config.yaml
num_hidden_layers: 11
hidden_size: 448
n_experts: 64
experts_per_token: 4
d_expert: 64
d_shared_expert: 0
hidden_act: "swiglu"
moe_layers: [0, 1, 2, 3, 4, 5, 6, 7, 8, 9, 10]
router_score: "softmax"
normalize_top_k: false
routed_scale: 1.0
balance_loss: 0.000338
balance_bias: true
router_z_loss: 0.001
router_noise: 0.3
router_bias: true
init_std_router: 0.0391
lr_router: 0.000778
vocab_size: 16384
norm: "rmsnorm"
norm_eps: 1e-05
tie_word_embeddings: "early"
optimizer: "soap_variant"
learning_rate: 0.00252
beta1: 0.95
beta2: 0.98
batch_tokens: [32768, 65536, 131072]
max_seq_len: 1024
train_tokens: 406000000
max_steps: 5623
dataset: "wikipedia_en"
Below are experts of layer 2 (counted from 0) of a mixture-of-experts language model. Rows are named router (the router's row for the expert), gate (a neuron's input weights, with its number), up (a neuron's input weights, with its number) and show model dimensions 256-319. Each number is 200 + 20 x the weight over its row's rms, rounded and kept within 0 to 999.
Before each expert's rows: a language model's description of what the expert responds to. This comes from a sample of Wikipedia text that the model never trained on.

# expert 45
First letter or fragment of a lowercase noun or verb after an article or possessive, as in m-ansion, n-emesis, sc-ripts.
router,174,206,208,158,226,179,194,169,237,154,177,218,175,196,208,222,189,216,206,218,181,161,229,216,202,188,207,222,240,177,200,185,237,222,193,204,208,183,197,188,241,230,211,201,235,215,200,207,187,230,196,211,160,205,223,162,193,228,215,187,212,184,181,212
gate0,208,204,193,208,187,172,169,188,185,209,178,204,187,187,214,184,213,209,216,215,166,213,197,201,223,209,251,160,212,200,187,223,181,198,238,206,234,195,225,233,197,196,216,180,193,216,223,216,239,199,191,185,199,208,177,165,161,170,201,197,198,200,219,183
up0,186,216,180,188,212,209,214,207,224,211,188,176,213,199,187,237,206,199,195,166,244,178,218,205,194,213,167,220,205,194,204,195,223,194,164,197,184,189,173,183,207,208,193,196,224,199,178,163,173,200,218,208,202,193,235,235,220,216,198,204,173,208,188,210
gate1,183,205,168,190,229,198,222,188,233,205,164,180,204,215,201,175,204,180,191,201,207,177,151,226,216,185,194,209,243,167,200,229,194,229,181,180,201,186,195,201,197,199,187,200,208,227,186,217,223,199,211,182,198,234,221,225,206,225,207,205,198,241,174,202
up1,182,206,226,199,181,218,171,215,171,199,200,223,216,195,203,167,195,198,175,204,212,221,210,213,211,227,225,196,161,236,220,191,183,202,200,222,171,219,157,204,227,225,191,215,214,199,195,160,193,185,194,206,188,190,216,176,156,188,203,179,172,182,195,188
gate2,218,219,207,205,211,197,196,191,214,220,172,194,203,197,243,180,236,192,213,198,186,196,208,189,174,198,222,215,189,231,216,169,187,219,213,188,199,213,210,226,214,180,204,227,229,175,235,215,157,197,216,240,191,201,162,173,223,228,215,185,241,197,221,191
up2,209,216,203,211,234,200,204,204,216,205,176,182,197,205,249,174,233,199,213,204,202,204,216,188,176,203,211,212,179,220,201,167,197,201,220,201,203,219,204,219,186,189,209,208,227,187,218,208,168,199,229,242,182,189,185,169,227,223,214,187,210,201,223,206
gate3,223,164,183,147,196,190,199,180,231,228,196,203,192,194,231,229,183,198,211,189,176,170,206,187,229,172,215,186,208,149,201,201,221,231,167,185,227,195,210,196,172,182,194,212,178,223,178,217,218,195,195,183,180,229,150,212,218,203,254,218,187,220,186,218
up3,204,243,217,223,209,213,234,223,159,200,191,186,208,217,177,185,224,189,189,205,211,219,200,183,170,239,204,238,216,249,209,201,186,182,231,233,187,179,228,222,187,209,195,162,216,170,227,163,179,206,209,215,205,198,219,190,204,166,149,204,202,177,224,180
gate4,181,184,234,188,209,184,197,182,175,208,187,185,196,216,240,221,219,186,189,192,188,218,207,218,195,217,196,196,223,145,175,183,180,233,193,207,198,188,215,157,158,193,199,226,203,212,200,219,211,221,168,210,252,200,187,195,205,164,213,195,168,191,198,179
up4,164,204,229,192,199,201,187,185,196,235,188,185,191,192,199,201,195,206,189,178,173,184,219,241,179,217,206,177,175,191,200,215,208,235,183,196,205,172,210,224,189,224,211,187,208,197,173,161,205,220,183,188,199,187,177,183,183,150,185,179,215,178,211,220
gate5,204,200,205,191,172,209,202,158,213,181,184,237,223,211,209,204,180,193,229,231,224,215,181,209,199,159,208,173,187,189,205,183,202,189,209,180,157,191,162,194,213,228,202,220,211,187,176,185,168,200,168,210,233,196,187,165,200,202,221,195,186,174,189,193
up5,182,195,205,175,193,231,204,149,201,203,170,224,224,203,202,192,187,195,229,205,216,230,168,219,191,168,208,172,198,204,197,215,201,177,188,161,174,175,173,172,188,220,169,208,224,204,172,174,173,205,178,213,211,172,204,160,198,209,201,177,186,166,201,217
gate6,199,204,186,195,193,208,202,211,169,189,217,172,209,224,193,179,201,210,161,187,197,216,191,185,167,182,193,199,198,228,211,199,234,173,201,190,220,202,222,207,214,192,184,209,189,236,187,189,207,221,166,232,190,212,175,209,195,153,210,228,220,225,203,179
up6,183,210,178,181,202,186,182,185,213,143,153,197,233,228,188,211,181,219,201,197,191,238,190,190,206,200,192,211,205,231,170,213,184,196,206,204,205,223,204,238,230,218,215,147,197,211,220,229,197,206,223,192,195,186,218,220,162,193,134,220,216,217,164,188

# expert 22
Commas, "and", "or", "&" and "but" that separate list items, clauses, or city from state or country, e.g. "Plano, Texas".
router,206,204,201,188,225,182,177,207,203,216,196,207,187,197,203,211,220,203,161,241,186,195,196,197,204,204,199,174,202,199,211,215,186,229,202,213,256,188,199,240,226,199,197,205,209,182,190,191,211,205,179,202,216,236,201,175,169,207,204,196,187,215,175,212
gate0,208,190,179,208,205,180,201,194,164,196,202,203,211,203,212,177,231,192,178,205,243,190,194,179,195,208,212,217,163,193,227,209,205,185,186,184,228,237,218,203,174,230,166,228,220,192,213,206,226,217,192,193,208,166,205,191,161,201,187,190,195,194,207,208
up0,204,187,192,246,200,191,188,212,182,181,216,217,223,212,211,221,216,179,151,240,193,191,207,182,164,213,204,182,177,192,230,231,212,189,210,212,210,192,214,229,187,201,183,224,221,204,195,212,176,176,214,230,220,191,201,197,189,208,202,185,219,211,178,204
gate1,175,181,195,217,240,204,204,204,196,208,156,227,206,210,231,225,227,159,176,238,202,232,230,231,207,215,184,183,213,189,166,238,224,222,217,206,208,197,172,205,194,224,223,226,190,195,199,207,194,222,212,180,227,188,181,191,218,217,209,198,226,208,232,204
up1,170,178,219,193,245,215,208,195,207,199,176,216,212,190,240,208,216,189,203,211,209,192,187,213,204,217,205,161,210,204,168,227,221,204,214,222,225,187,190,188,210,204,229,204,180,158,209,219,174,200,204,191,208,235,188,178,214,197,181,216,203,203,204,214
gate2,211,206,210,197,172,213,169,203,242,205,186,208,229,183,194,228,195,165,183,200,181,193,227,187,158,203,206,202,185,179,211,204,184,203,199,224,207,154,184,209,260,208,204,234,193,176,231,199,224,214,207,224,226,229,174,212,187,215,211,193,185,184,162,206
up2,220,210,194,167,170,199,191,206,217,247,198,179,240,210,206,198,200,209,192,194,197,193,218,186,188,192,205,227,222,192,194,236,186,186,250,186,213,186,212,187,217,222,224,213,190,239,184,210,204,190,176,220,187,219,186,209,182,198,209,162,220,232,188,200
gate3,214,195,215,194,214,203,209,186,201,219,177,205,227,186,184,189,209,205,198,218,199,191,194,217,197,179,179,217,191,246,181,163,224,228,188,193,193,206,216,211,193,190,192,193,204,236,182,211,205,192,227,196,171,216,211,202,205,220,172,192,201,200,197,180
up3,186,216,202,178,186,157,194,188,194,191,207,204,194,155,225,201,197,212,224,159,212,185,223,196,193,242,239,214,193,177,185,231,209,191,210,189,198,208,193,174,195,201,189,221,190,206,205,209,201,198,165,235,208,154,171,189,194,193,194,216,212,189,195,207
gate4,209,180,218,237,196,205,166,190,217,175,198,192,213,199,190,191,208,190,192,193,165,167,194,211,205,218,167,168,246,203,191,210,209,192,207,212,188,199,210,207,193,221,240,182,191,184,216,203,216,201,188,169,194,188,195,201,180,186,206,220,190,188,224,199
up4,179,216,188,169,194,199,207,232,201,225,226,234,169,197,189,224,191,198,208,169,194,201,205,198,182,179,217,202,164,213,166,170,206,219,190,193,188,180,173,229,188,191,169,193,217,181,192,191,179,195,230,201,192,210,184,192,212,198,231,169,198,180,193,180
gate5,219,209,184,170,210,203,238,179,211,178,203,229,201,231,184,186,203,218,192,191,200,200,185,229,201,194,189,191,198,211,167,194,180,193,215,198,216,222,210,223,217,186,227,176,223,214,200,185,204,170,180,220,215,246,210,165,170,204,242,217,207,195,201,220
up5,201,199,182,206,183,197,190,194,190,179,184,180,201,179,227,226,175,200,177,200,248,197,234,197,185,208,190,177,210,224,230,215,200,238,199,202,197,169,184,187,193,185,179,211,199,186,178,223,197,235,190,176,200,180,212,195,203,231,178,213,219,191,189,155
gate6,259,218,197,206,200,208,192,208,188,207,172,211,184,200,190,176,211,169,219,220,187,231,208,212,190,205,180,223,213,148,214,170,169,158,202,188,195,203,198,209,207,217,213,207,217,278,209,209,194,221,200,215,242,186,196,216,196,161,210,170,171,185,179,205
up6,225,224,177,183,199,198,188,202,180,213,184,183,209,170,178,182,217,180,198,204,204,231,203,236,219,218,174,224,222,206,233,165,163,202,194,150,194,202,220,223,244,203,205,206,208,275,184,197,208,207,204,214,246,183,209,225,177,162,192,194,182,203,197,222

# expert 47
Conjunctions, relative pronouns and commas opening a clause, such as that, which, who, when, after, before, while.
router,212,214,183,166,223,194,180,185,208,204,164,217,205,200,177,207,200,186,168,214,225,181,173,233,194,189,221,173,230,191,183,207,187,220,212,204,210,214,150,206,212,187,198,189,232,158,190,187,219,215,165,160,192,230,213,205,189,239,202,176,171,234,172,225
gate0,214,228,205,239,191,190,227,181,200,206,203,218,217,220,233,226,183,201,197,208,186,199,181,207,182,142,193,209,198,206,211,167,187,210,198,236,173,214,185,225,205,199,198,192,214,198,220,191,219,162,202,180,260,223,157,209,193,177,201,208,209,201,190,191
up0,244,243,208,200,165,197,228,193,193,204,188,193,206,201,235,207,194,188,189,200,200,237,189,214,196,200,183,229,195,225,202,200,196,185,221,213,208,226,213,179,214,181,213,203,217,191,219,186,201,171,167,184,228,192,160,194,178,209,211,236,183,202,192,202
gate1,194,215,230,185,214,227,185,208,186,200,197,203,230,201,187,237,159,205,188,191,221,197,188,224,167,166,178,190,225,184,205,171,227,221,207,221,171,212,217,229,207,201,192,174,234,180,221,188,210,163,203,185,210,208,201,198,148,207,196,220,190,181,184,209
up1,225,239,206,182,202,207,179,214,193,207,181,167,226,211,178,243,150,222,188,185,181,208,218,237,183,184,169,157,239,150,182,203,214,214,177,206,211,167,244,172,200,193,191,208,208,200,240,224,205,185,219,196,213,204,192,211,197,175,233,222,168,185,180,190
gate2,218,187,218,189,208,231,210,172,231,203,218,190,205,199,205,203,210,222,224,199,198,187,181,183,196,200,178,175,143,216,182,160,178,193,162,218,207,201,183,216,204,211,194,197,191,187,190,185,206,191,206,219,173,160,198,206,207,225,221,178,212,179,198,200
up2,228,244,204,177,158,210,214,176,205,153,191,178,211,168,239,210,174,212,211,173,220,206,176,210,202,221,190,183,202,201,206,197,171,206,162,198,217,205,193,209,187,206,179,204,186,209,193,205,217,223,211,196,198,164,196,174,195,177,204,171,195,208,201,216
gate3,232,244,172,201,211,151,215,201,204,221,193,221,187,191,201,177,241,177,196,189,226,190,200,152,214,166,238,227,170,198,218,200,197,216,222,202,202,189,198,224,229,181,197,197,209,182,188,224,164,221,216,220,214,223,231,186,193,206,229,204,206,190,206,218
up3,175,200,214,194,184,219,198,202,207,186,202,189,171,200,202,248,181,213,196,227,189,211,209,255,182,218,190,230,191,189,189,186,192,205,194,229,202,209,217,198,169,205,208,216,195,252,189,207,216,203,194,157,194,167,182,230,216,204,199,196,223,208,194,192
gate4,215,216,214,209,217,209,169,195,238,205,203,178,206,228,205,205,209,205,176,228,205,223,179,229,159,203,212,185,200,174,185,227,216,156,212,167,151,197,196,190,218,197,169,195,167,217,213,196,186,187,158,171,213,220,210,179,171,201,209,198,200,189,179,205
up4,199,198,203,189,203,208,184,195,200,213,173,198,174,209,197,188,193,196,193,203,219,199,186,195,188,167,252,195,199,180,201,188,199,212,179,181,184,210,183,198,205,191,170,204,188,187,203,250,185,194,163,172,213,198,243,183,195,180,212,176,162,231,229,198
gate5,172,224,208,171,207,215,208,203,168,245,216,202,201,212,217,176,174,186,192,219,227,175,216,208,222,191,201,200,187,205,211,242,186,197,237,190,227,198,221,180,228,226,219,215,211,195,244,239,164,238,184,166,190,205,214,225,173,218,222,178,192,208,199,196
up5,182,198,170,211,206,168,175,182,229,164,191,219,186,198,196,227,225,216,192,203,215,210,186,199,202,233,195,205,229,199,208,201,212,208,182,196,177,206,195,215,193,184,181,173,202,212,199,153,229,153,206,216,213,218,213,194,189,215,195,202,182,178,217,220
gate6,224,174,172,192,210,181,188,165,201,212,207,213,216,206,228,188,213,215,192,246,204,196,202,166,230,233,228,199,190,219,170,226,172,184,215,172,203,204,189,205,208,186,229,213,209,230,183,185,220,218,200,207,215,229,208,172,192,196,168,211,201,205,233,192
up6,174,169,221,202,202,175,178,182,226,191,219,210,206,211,192,184,212,236,226,168,215,193,206,200,188,205,202,211,225,171,230,192,233,185,188,214,191,183,187,193,199,223,158,181,190,241,210,214,192,199,175,181,221,177,207,211,212,222,219,177,225,161,213,216